config.yaml
num_hidden_layers: 11
n_experts: 64
balance_loss: 0.00141
balance_bias: true
router_bias: true
num_attention_heads: 4
norm_eps: 1e-05
positions: "learned"
attn_scale: 0.125
parallel_block: false
init_std_qkv: 0.0154
learning_rate: 0.00283
warmup_steps: 200
decay_fraction: 0.797
dataset: "wikipedia_en"
Below are experts of layer 8 (counted from 0) of a mixture-of-experts language model. Rows are named down (a neuron's output weights, with its number) and show model dimensions 192-223. Each number is 128 + 24 x the weight over its row's rms, rounded and kept within 0 to 255. Numbers have three digits each.
Before each expert's rows: a language model's description of what the expert responds to. This comes from a sample of Wikipedia text that the model never trained on.

# expert 33
Latinate word fragments
down0:099148127131158090119123119137125119130124154139151123100157152145130136148138131097121129144136
down1:154124132139138120091109156137126125133150118147168136148112103169143176098119186110145110138141
down2:135117120135103120121139106178084121103144177152103168185116153114075091156149111158093124120135
down3:110111126155152128116102125125106091123156151113111169117119131144156130106129102133138150141129
down4:087076188150119147105150104147141134126113122114127111127126142120138110114103142112148154112133
down5:131143120131112132138174085125196133176116134163101062174072104119127106160178137085111120125098
down6:163154142124158140126085116129135174194109113146136165100132106149174149131131157141166152146139
down7:147125136097099111116150116107144140184092141141089138140138128145097102103094121107113124153124
down8:112135105178126151128136125157142140172119172105145158072104158104137086111154113108109149087116
down9:142135142154111107098119148117121119132083133126124136115142084108109160127102159133136115162152
down10:093135119148182163122128129145146105112153109131145107096148138102102111100110135112072165168114
down11:114150109071121093123157148138132159145150142078151141097116135105103109141117111101145165129117
down12:073096105144145096143119154097138144149096142150172113131148120152123109094074108102139113104136
down13:141133103174117147115188123156166129132119106086150155137134179130106114140083126149134106122117
down14:128121101105097128119122118105158149144141134123141138125153099114098105162160133119108114102101
down15:158114110188109111156116146122141138134128134132128140116133109134109170097159124118158125162132
down16:133135136089107145161109130134134110071148134112091114133127109146155159122141108154140135119139
down17:129101120141098144136096095147145194154129103143147156113080083169125138114137105114115118108147
down18:119110128154134142130106136140158144145134148080125136092183150129087157149127133171116104116122
down19:175149128117130118170119138110127151123116113128141127115136140089090122141123154108127167111119

# expert 59
Verbs after to/modals
down0:095111162089123137103125122142100131115108128096128096125098120092103124145158151133161118172105
down1:131148180110124134119110118141126121116129161111125121176116128122142101136116118145079113107158
down2:137112154104146172162126127106133133105185118126128131155130169097146133175102064107119151124134
down3:121129127139159174126087141112123155098143088148128167123135148136122140143125144150168143125162
down4:143096146129134113075144112124129136157096112139123108166108132129081144105099144080138129139106
down5:097105114142077110137139139101105125147166101104142129118081117141099177152139121093134113156120
down6:081152093121140154117081122089109207103118108143118158107093152083157136172107136075134104151140
down7:150102141124120118106160119165164119161137155123103118095082138095129138087132168144096118135123
down8:129077137133100125101126100119099148124117113132167180114127098160081087098145126124105162130115
down9:139144147143091128179108144128090129163083118119144145138152139105126094119157144128133116089107
down10:169131125106130123109131107097145141139090145161161193147131117128151085192156109134100113149126
down11:115200169111128122145173085109109166134124140101132117142135144113122131157153129125105127111099
down12:145143113081129158130139120156088150148149127108114132147148132115122102118123154110087111108099
down13:150164134145144113157151149135147154100096099118110135141101134113136149137145131104145115097129
down14:113124136077114087140118170145128103162126155140132109129126138105122145103150125166092105113119
down15:111102180165115111148145116127111100151139142091159136095115097152124152092106161120125094128108
down16:123097172165146107124103159092184060143096074111145124104127112123150131117141117171121122129116
down17:130093103109109146122124103165071154094118140104136155144125077155113142140150166114114117131142
down18:118108090140137136127132109150143130124116145136153125122122104144131166130137171148089099104149
down19:120133096133129109142099125147127148215108156115178147112130156117108138146185146124130089072125

# expert 30
Section heading markup
down0:111156172109103146104115156127148076105142093108109136139098111120134114132176126115123086101114
down1:130140092139118145098156140148159110124120090104095183135130141102133130156126110113113134110120
down2:159081125109118126162182149143107111151106152148114099128116130092135147111108158148140088140145
down3:138113150114127106097116134108171144132127090129107149125171125121144122157174107128087129156142
down4:175151097169140116116157117123129111116091110128112089133136139149117136120155131157139145098134
down5:130118102112124142139215120098146159142109160109121090090122111113115114125103147098111134124168
down6:153135124098117076185135117148102121140113139167121110145123122131143127089128139107151110120115
down7:158163077160109120131149102122125091137132145140145113135115141108185132141091109129105123124123
down8:102097160129158160130132138149136096154142138100119119123140111075126093112131154135102114109161
down9:138144143114122163104129140150146144124121134130161097146156111096123143161142121108109233092137
down10:095106176139150111151155142122155134138098123129108108123156129132132096139095122085118125119186
down11:145120184128133131161156117177139144149112145118131158130103134104129164143126121136131167149127
down12:121165130105145070116169153141139146162103135125104143111145149130154155164103124127113098135091
down13:158100130170101129120146145124153155138129164114148164122123113107148134125101153094111124151132
down14:113171169119131140057145113124124169130103101148115128101160126154109132115092110103104117173096
down15:138154124150145129183098112079121110145108128119149156145147149161125146126123122105106247130192
down16:127141087159102086149170076094149133130154105093098179152131105095133161142123118148121145118118
down17:105153121135106132116129107125148087139109180063111159142116129141113106165095135131119156143127
down18:127122151114097166123148121131116133140165134140165112150102108156092138104133148109117131133132
down19:139138155108133144135084167107148162122101145154109115100124132148159144124131147145110043159158

# expert 13
Foreign name starts
down0:131126120127120153128138123123098113132095083156105143170147166133103098142116097131123116083088
down1:153096084148121128165153098141120166121126079088124152128144130089134141110132121131111105147093
down2:122145156106110163076101129091157140144103116158148086157133155140153108140146098108131098122151
down3:106122112135140110144130127110105142109161116102120116141140098112119152132124134167114123155160
down4:130144129134109149162153120133143130115147149160098135126154201137109140145109158131126130106090
down5:093109145106120157127115091146136135123173151137143103157098117136155145121146128150148110122185
down6:165149148114118129163110126143094106136112102031138114135160108152122105097112104084153223119136
down7:106168116112156148154100101127106150187160127101090165106119137145115143112148102108105173165117
down8:130134125164134132091150121125119102077104143172118112106131167182123135111100164109158105109124
down9:125155139150133105087152114106136124067130114103143140128094144079128131135131083181151151131122
down10:169158135166153114134134124128158131168115171149155117113110151128112106141154159170093124085109
down11:116108133126137140137156089113149128108112117110102118138154120136135096096139117147093127109151
down12:110142122132130153135100130116136137115109111120112106147115111115147123121135119107143147136151
down13:113117158136134106138111148162131109130131098163111103111127118092149145110129141147127104158138
down14:081119150102137144131142127105090191118163136094087109148128100145106156087117111092157112120100
down15:130134151103141075131148101119170151136137098142114145099131116122119129112151127100136118151129
down16:137117162129114149116132170151143126134120105130135145101134065103123139138132145122126125113179
down17:119157116125141147137122128114124149148075130129186117135174139129123091141142119147149111105104
down18:176111122114136093118141121095135109140109141131197126113096099116125133139159085113130150147148
down19:104139133155165131120119106129130167151126099124153145129140094130059082126119113107138104079092

# expert 15
Place and institution nouns
down0:143090102153140096127167119120147176100148135138147126116101162133111161133132143154080133099094
down1:140159154112132129160143166137095130148107168157106114131133137126100126127110177126138116111115
down2:130168144151116137148114129111117126110143124095129136203095095148163125086124149135111168151139
down3:135117144175116139100099144116118072134096149101165182148092111091091128115179128109132129113145
down4:127146099109089119131134100158110103137089142143113142169151122114109125091132164119107133126134
down5:125131110139114119131098137117139127150162147086057153121095132138103116149125132110130136138109
down6:130129121122127119098109146146148150081110105186145132080127116145108098099132113128084106148145
down7:122134121079141115090137117110138081162074065117126141099130129135141124154098119111117139126154
down8:143135122115094131161129110100122079178152103045142088118126167129124115132140145133140139109103
down9:147123106144120112096161135134174164158121123120109115168135101128113118162117108124147183118142
down10:142124138097124176161129086141122100143115120131105118137111135169128088112103139094150189151169
down11:142132189141171137103133133115125161113104119121139142154119145094101089135145155118085174125132
down12:172141148117131141081171089104141109114121110116139121069130074155116142104142101126083155106152
down13:135134086145137120134081115082129126132126084134154089072111097149137128133122104137134124092130
down14:106090152140090154115129075135112132106132154093156107147130110158100124123162135104165142119095
down15:135140167141129140075128139138126119125146112163140096103149114116121099114148155119127081079151
down16:107151148153147139077084167157130139089157102131115116106117150140118131111111108121110142148121
down17:113152125132129157097135132131132109123137093132131123142174150122134139107132077148079161178132
down18:113142145158137134097153125093106121124111127120162176181148088101144169120106094094127162144149
down19:147136145137126133127083149107096116123135103145148133176134130101113181105168145139150159117113

# expert 35
Adjective and verb stems
down0:150117133152147119122168125126160108142119143177167133060122106116114150111125117153128080138117
down1:154153096144122177127147114158120213098134129084128110131103157129109134134106196152135118119144
down2:158153136101125129081097101124152113112156129141100113145138134112126136125161109132139209116144
down3:093134159134126115131191144142194107133138152124106118133128100148209127146120102100109132127153
down4:137147104132103153059160131103117172130146155149141130107144182090124153134110121130117127151103
down5:155151143138120148103115073104148123106109142066092105140134090090126088135132090168100170069148
down6:138139132107132125166108115116128105121095122153089148100109114144120118129116099115144095131085
down7:125131150155134104114091127070072095144138131153160134106116132171125175124159112124131119116119
down8:153162108113076087168098118135162161136082103120134123139158135127104092193119165115125139157114
down9:115142102115138085115116153093173152147106068174103143136129121122140141115108153102148112136118
down10:168114096102144173107148095153122109144118081121082178149138114167125119114137189138124136104119
down11:155091169141147136143151152114134121120134095139135137097130098080155133132132140157105135139153
down12:123124136139118137130084150120133129094110134114126103144105127110124141176140143101150144205116
down13:135132113128135134131119121172149095120176133120117135149103153126135078110109108135138163148112
down14:132129132134123094132116127141152098093165175138155158146120147105091137098136158131146184121108
down15:103115146099158153119127153139116136127094117101155144111141131070129111119125115102120175075155
down16:142152115128122105127124104109122107100082096156164140118159129110090121122148154161107114114088
down17:145123125119113154141176153165109118134126084127109147140120112123117165140103133131128128075166
down18:115116088151113126078094167134112166175161109161115137099114117118131136122145128168108090121120
down19:163174113155164128112113112135115094089153166117159147154124142136108130115129123123157169166125

# expert 58
Single-capital name onsets
down0:128147162157125147154133121137129137129168129131128150134119115128151193145129145094097106132148
down1:179147155128147152169126108160122110143104118112156158131105120166104204116127157089149135112146
down2:141131109106074099116120119148115135138113123107144130105072154132153154132119112116134118131127
down3:162181110124139145151103119143170110139109167173126155131127115116121119119131189116137126157114
down4:090092142148142108130128117135094110123100148086200127114101132128129166138145088140119108146112
down5:081162123146112140147121166141128137130089191151133132100089126122168124153141122119142157148123
down6:172127151117148148126132111175124178107091120199075179168122159140119135158088153134101116157128
down7:168104129177138152099126126133130142093143120119142123097163161084143114160187102156135111124105
down8:126103099125069156102079155111133123149136123142151114098125114098121141085178129131144124114140
down9:113162101128129143125166121129107081159072117148130147105136152154117104115133158106105108122162
down10:142142143105130164122138098135143141108107154109157124152114126121148133141119088116162118162092
down11:105109136139137156102099138124106131137122151103141125133142125155105185175176131137140103088096
down12:157130152083133150108124109149151130146128126124182143145121124153133130146078174108120149135145
down13:102132115130090124143126128133122116138117119128100158161154128128105123136129162105144166112101
down14:157109104121086143105141101140077115129121125168161129145158100091120073155123158120135096137102
down15:122093110166152099152162144137104131114112113164124128116103128113115132133116116120099119143092
down16:116105153118162082115112100117097146134105089108122110098129117146094139137107190146124136091111
down17:184103104104137114155123104117125097156144127129161141108107138149083084121117146110191144102104
down18:097133140151126137165111095185105135166105136100135074131106113153135099128118145103139114090101
down19:070102145189119147103103139134102150109116110122104116102183110091068137140122164127140146136153

# expert 57
Line breaks and word onsets
down0:161145116139136157123125160119153124114122186108094133168122128141157101106136157155159148116113
down1:127122141136098155143123112137105147154133174083123137128114101186156149110120130135112131107108
down2:135089085148144124126108096130145099095104112113092095139105128088125161115113151139165160123140
down3:063120140133168135171104118146105106105144127111075121150155126135062140115122129143077136146083
down4:073111148124152145148126118152099152104144125141116109145141135127107126111122134131128146136122
down5:109123086119155128085138125130140089119095129131101115128133121146191163109124122099138147141116
down6:108096133148130089144181122123135136140119151146132117094125144132127145100138152103154129100143
down7:127125112139141161137136127108126125147155099072108143149135132124121124085155134114061157125132
down8:136116125151179106136128121143130144068142103101131107137080132148131117121112106128101123109104
down9:108111099127153114087114137136131114117129136155144101159147084130150076117099088115124092171160
down10:134112148140131126138109100145133123129150130116131114097154135135104158107174156131162129137174
down11:125084155130113155110124155177124141123053129113156184140129180115113121133136106145131137122120
down12:116150162148140135148138136156158102176141108133125141141115145125139166116154128158114158106116
down13:141140104132122140142182114114134100114157122117124131115143107107168132157115114164169143135135
down14:173109138173146118134122118139127126093093127098147129113108146119171133126132129139134109139182
down15:131154127154164151180137124115104077141118133106166094144112157137149100099122132128151154137129
down16:147061123127153134133108154151106119115118107143160138123100082119066097155143146137095182139135
down17:153065112144142105150113116140134129115099144134131114111134126099076143063148122137138117129127
down18:146118101111107125138110097097120097107136076123155161108149111127125093143186148146136141113128
down19:139147123170139136115112158168139113124127135137159124125148112108068140154126099141112162153136

# expert 20
Determiners and possessives
down2:123115166126150131149120157112095158121122142120123109139075132073128131149136137120060195150123
down3:176122135147114146150116137101099135140117118176113116130135106120089108088106128097119114122148
down4:121104123146147104144126140143141104162116142111126138116081119099134143113125134110120119169128
down5:117132098141136176114157125149141122131165109134095142150147119141150091101133090125194177140122
down6:127131120126137082141140121124104138145120153165150153106119118122115155094149110102141122124090
down7:131141130101155127151168147151114138161157128080136121145126109133127115115137131145168186124165
down8:129116132140124095129112117155101174164113106100106104114157122134185143127091115144099109138162
down9:131155118137140098145158118120163107106103126139122140122103144114132142136086121105093191157122
down10:074098144153102125144109088139122175119175112151159123155131111125109158110126113138153120148134
down11:148136133121144131151147102136138112113110124116084164134102137117147111113138163118158117141144
down12:148132090110137108099156081097120152102101136146138107141119125143118112141139108113098139131142
down13:123127156141098129086120100109121102097123132123119154152102105120146173104125155124101164136165
down14:132140198115079145155134157123139133135111135121073133128136120145128129126119108129162123131118
down15:118146109149152132069113103103153132122146130138143116135122111110149132158138112121105168118145
down16:115129107133107167149091126127066125152095147129167131153104137145149124129148131135138111105135
down17:098155136110118128131155166086091157142150082166164134142125155159103130142140158135139125114150
down18:111135105098101130133167150126138110145110119144148139129113145131153106131163089163142131110089
down19:135129122142156093122101069137114145133109102130131115138117143144105140140086110117122100142093
down20:151128151136134154112120122155140149139142148137128091110089131128126099095111147112101149137114
down21:124120119146120158126131147122127113101168102112130127124145097103138089107106138126131147092134

# expert 28
Capitalized name starts
down2:146131143151118162136103145120137149155110127079147138158144139095159122166106149121128126113144
down3:102151150132186099124112121139141125139172135112100128097129155120083089164103138150082145097104
down4:110127119147136118106120146089150140080107125126100146116168147121143095111151103125126170134170
down5:126103110119108131100147168060132135136143108123151142090133138138062120165134125139141096133146
down6:135125111125118126090098141085129118103165119120098098145118125146161123130104096105161176124136
down7:110120128106152146113165126178138128132113131129166144133100103121137159107143145170085113115107
down8:135163076123108112119106147096136109149158118113105146162105087093104093111125148170147150109105
down9:134125156128101172111156065103117184120148141148141152114133111157105149090113127117095173129133
down10:156145108150123146152123133110134139131123165168101141110160148172109136131144112167147096100125
down11:092129135121102166136073160132128053155110126121129130125127099087086140122087130147118157125089
down12:146126090131128143115147137159139125145124137127107124129126131073088073126136122084138136091139
down13:119143095151153114114081148108155169140112133176090119130154128136134128148124098134127146118179
down14:090098113133155122085139143133127104154109116135124128118139118124152154110091162142117086127134
down15:103089119141112140140140153175128131169124148113127120145129172144119138127099110125109140131165
down16:137110188125129135136156150088139117168139155081137130106075148175148111138089142121099166101150
down17:089117152153147117129156125140131102140104171116129181122159126133125145107128145095151116064115
down18:097144132146100128131104146108149092123151159092128123130082134104165141148157077121124143112147
down19:163159162122121117133117129092143155161120134100152133126114130131136142142170096107109116097116
down20:168111128101119092158132151139178156089152195177145167147150151150132155138108174131131127143091
down21:107156138094186146085122102129117134120141130134122132133127111154139100117148110157118118148133

# expert 50
Mid-word fragments
down0:153115122113124133128141174122156122139106170100110116149135113108155117129093150107147158134114
down1:151069100084155116113118113128105116121153154115146121190117140149081142132156140174141123145130
down2:135169143117130122100142147136132147115143131146147124119089097137111115127137114152121133204108
down3:146123123125140120110162081131169107143114159125116146121136117129128107138154131120120125155134
down4:126145125144132132136125116127147154152100125082134124172142128116145148113134111099122119077175
down5:094111146127148167134145104097128099095122127041117178158126145128141109179146160130139129129132
down6:078150150111113128113132095123098125151101090175159117130112143126126148119083073151094069108174
down7:133064122151137135143128123139116097118113149142149117124088156115136106169095137154127148124119
down8:087148082097142162088098079156128161104104138119153104171182096124108187112158160156112136160096
down9:117162132158145140136107142135150140125105149128126131112118118136167164147118106112129148124135
down10:118146115137137153117116132176087091106144117147065128126124113145153093152163103150157155109149
down11:125175139126112112103118101120164108153117144127113145100123114174125075127133067132169140133125
down12:092122146112099076139133126133116106123124102172124125152131135075146132115164147154094120107095
down13:139115088156118142115105117157141109134162142116172129109102123128124102100123112109076117159132
down14:156089127114147115140127129120117154163132130124146091154114151123143146112164139110114111139177
down15:155132159130137140182157120137113119087116118101111091167146122130129134133148144095119165145140
down16:122169124162115098103153115136139101101172143159149151106113095127097087082125167119121091099109
down17:081102120174118100112128116119147164112120132123101196092146094116161114095106145101168120101104
down18:164137088146097103146122080134113162130150124109104163115117146127178134178130109100142153118110
down19:115157139167120095125121145102156125121112170160083160168176119091125142136154125094169118142086

# expert 51
Articles and copulas
down0:156175115145136109127148122126122110096171103157126190131139137135118156102080136144117124129168
down1:120142096108133177136113116110157142084125117126127143115125107126110090172137146140106108127127
down2:119154133144096124113149121125120117103130105161103131090101126183127190162159118122137110123125
down3:165113125116191146155150146135105124125108120109120111137150084141126135122168096088172136153142
down4:143120102134114149166133149146134151098115133110148145134116150123136114152134118139148174133138
down5:109108160136147150113151109105118149125104120136112111082130144105159148079129136152145163181106
down6:143087126101108114134142110100105188156144176122113111130110167117131114118135118131163129132134
down7:150154135114146138155141122148139104116111144116184115145158122154147120128172159133106096140137
down8:100102112122150146125138113101156114132133130102087116118078125119193147124139127128118143135115
down9:135161119144106127118129186118134151101128094106147161112135124122140131143145161086124120122147
down10:106106141118164158113129142140098134130113108127098130170092117153115085124121091114139100090125
down11:134131133117139118116163107164149112086133170118104118136097134108137118122109126166120132135169
down12:134127132148143122125109156152105122066124132112113125098113151124108193110110105143153076118123
down13:118123134143120072147128116146139202134111130165109101111159141124133106085131119129124110152069
down14:151116114164120109137125111144130099181113127152139137131144098154126140149156175163164081159136
down15:143120152088171141127183118121131091132112129106126125170113146111141121159101075118141121152158
down16:161161099070165109124131136153129131114141153150140164155093147148169160113145147081101139105103
down17:104171138087109152154111142127151128143123126128141119131146163127092098151127141103128252124097
down18:130081131131090109100139112173156075150109081124149132155133077145143105095127111103116113132124
down19:126147114134086111137137133097128133142091120124117123103118115111131116137110133144123149104139

# expert 10
English surname/place endings
down0:130110122098156190105144111119133147107172147118101144091145131102129064129107106148110136102144
down1:121136084109118141116105103114139122132099094147142125143126111104119108116117100082168144148176
down2:114096123100098153096161131116083130131130164170148118148101135170108169126103141125103093110117
down3:101123148112152118146106163117106115139132147154099129126096161094146101132121111088096170123141
down4:118130134107187126149199091143145132104106115166094136125156124152104120124148147122084091119103
down5:107119130127149153135150087157099132149138114132131110135098187160138092085105132112104110113123
down6:138125097142145074094133140091134136152165143111142132124140141142143119139123110092122154144141
down7:185153103088132123147106106113180158101094081106131098138145120132138132100127166128088152113150
down8:122165135160135134162104130101109110146113159135144111166161128142138137164152131149132137127123
down9:114112149150160105117112100094167150154146109126182151148102106095178117100161117105144194100149
down10:125191091121141131108087154165137134110165106192131161135097082144158142145145130123110143100108
down11:152140125122138117116146151150156136136159119128148132126124120131132126083117131127119160152108
down12:110127142141177178134160068154142137167111147084131124197146134113127155111134110126141154151100
down13:108118116131062069149173119128158136109192132135119130105131150143158127125088146111130129114135
down14:134105095166121155103122115132127144157098098131150106139119160145131137120094123141125121112168
down15:132100141138130114092181145087132120173148125151129116109136120127125102097119131121088129129125
down16:105139123135101125119156100140139156141132084172140146116134140145145106103168142149122094133131
down17:102104086122169104137202093132142130103161116131139133170138146162148126112151159127133113082131
down18:174142099144130095121134123162115129135160157175178179128151110172089111150135109107132124148128
down19:107133143117119092157141102128135181148116111112077153124150143145144097144140080097136122102134

# expert 27
Apostrophes and inner pieces
down0:122116111135150114122081140168153106112117178078159131064131156112112077124129081130136146145115
down1:107152119110147110095109110130105133152149122096147104148152105111112122114154117169138165132133
down2:125110121084128110150125146121105097169130132139102181126118124112112145118140154141065116167124
down3:072131090102093163159067150129155146127084138093155145143106138125126096151103116106116139149103
down4:118149148141167125096152148140132155117120127137120151147115130129089156148122134133101107109141
down5:113164154169110113132129133125168129138166104144116106115112092119142079142138085092097143142110
down6:094157106102111149095143094111153136130152104120173142158161133125137113106104168139144164165148
down7:113142099093114143115122116113131107134096114135125159139070123137116171171108132118096134141129
down8:153110144163120183106163097122130117114115098169144117096119149117114120117152109124124092155143
down9:096123199160114136093093131163129167111110176116081113127167172144078138111152134109129132098119
down10:129105127141150116123137143114098148117134153153132126096135170162044109117117153123103122121110
down11:172141155116103067133139148057129063164121099112140142154125108117135139093125072111152170128118
down12:109130141095094134161121171139133169111125183128173122133159145120138173140087122136145155133125
down13:141147143114127108112096091108108125126128096140168121116120117132140118084176121162155157146115
down14:158129172134136152110138159113150126103083091139124109114135187128195139148111133130099132122133
down15:146134133141127150120090116138135162155150137113128068155125088132135117136116121130155118114122
down16:124155117121123111128152098125150119081095142139177116127122149113121118181131135130091124120131
down17:105116120113148109112137122113139061112139101152128128102145156153148140129094083130110113126105
down18:150134116117109134147100133113166127136152162136128109169123124125099111117135157131159117139110
down19:138110146102111146104140115134119130145049127148165093137140163192154169102134156132096102124134

# expert 3
Prepositions after nouns
down2:079084100127100119206142148153161118138113114073130112136119110157147111111142167133074144101123
down3:127139094095162163111144121096127111133109140168127124156129151187123112153118130162093224142170
down4:151102131159132121135105110140129136154159130127126151133143142128147131117125098159130114116116
down5:181111148147134140142165133113160143114098150129148152156088184130156166148113096114130226158138
down6:120121091133116131121120103085115165145182131113146146142119108046125151159111120118120115104122
down7:133119116138115087116160096154171102125116168148117122101086117119159121133110124134102165116143
down8:091092120139159122139155150142149075092081117131133110098147141137134147114115138148144115137166
down9:141154141102113151112149080131094161141139115136128131141114133120159096098139113115127222068119
down10:140122090126128145090157113164118168117143148154171140121112131097134136129156139136155143129117
down11:099127130134155074106104161084128138071123104160133167120168151072129159128098151110135122129122
down12:141165138156131104164157174171135128126132119088140132131108096125095134086151097102146174154150
down13:113114127138154114156128117101119115121147127112177097144165137116119099141116151139158077099081
down14:111143081080140147119124104115133134142149122110161143134154135118125159158141092077144178130112
down15:163146150177138163112098144161110121106148126122130140137138063114139111167096097123111172142133
down16:100136110150135120126116182136115144129093148132134186135149102155132169137179113122161127142147
down17:109123120137137157095122126166125176136096160155114131148132160137137166094139123125109183082132
down18:130083165131130111109076146095113137135122135110119141132129136090129066136116136080128130140118
down19:088108131122126142155099123141122143163116129147136099126123177139155145109130138147149141134146
down20:118117160122142116166145130160127141090159126149133141117128113099122126112115186091155104107090
down21:126101132162140085163160134114146118140135115149101117122098104133083146077091121090166079137124

# expert 12
Word-final pieces, events
down0:142143100141147126126120134137110124138126153118140084129122086094128112134176078104112132138128
down1:133079111123153136104147092106152169122118111162114116101126125122101160132058157085124094114112
down2:109126105134105173144122151127090106104134140122123134110150159119150149145127127133129136140141
down3:114128145123131119142150109151123164119120092076150137071168153125116111118152128091140140091159
down4:170118133114099133120143089138108113077157143120124091158117161109133149136112129163143081132126
down5:111129109092112109097101139155162125092162151107135089124123139163137156129126140100103122121157
down6:138127090131117134114111078148113122121128149147147131110132140128152108121103127125133132146126
down7:117107135151206154075139126129128075149113143147135134163113128106112167180148115114109129167096
down8:127118156160133125107134123087096121154124071111150152110085146161108147091126132118102134132104
down9:155121165146150121126124190114097121150118114154129154097169142112183126145150087116108115125156
down10:151145102141134156148133090109150166165148125145120145127074104126197106135132094138110195145136
down11:126134085120109105137115128162103114134127110117113133174139119157107142127173096113117161131160
down12:119139108159096092117171162134117111137118142120133104130154139091118146130120126163096140157139
down13:115133110145098093109124160108068094131179132087132142134135106140137089151128130102118144117124
down14:108166171131101158167128149131143088092149132088127130138128119118107078137135119151144169094144
down15:171154141093128132125090133098171121169120128114119127140119148107103116100141147157098140177095
down16:129139164148090108138159112119112105141137085088148147148156111054158114146123088116144095089118
down17:133139132168128107123107086136141103090155116126139153078157077116167094116130120110132129108127
down18:141144133119103113129104083117106131151084105132148082102183107105100222124139128099111134137091
down19:158137098143175149141140101122154155130076112128105144084157145159122121160132117111112157104116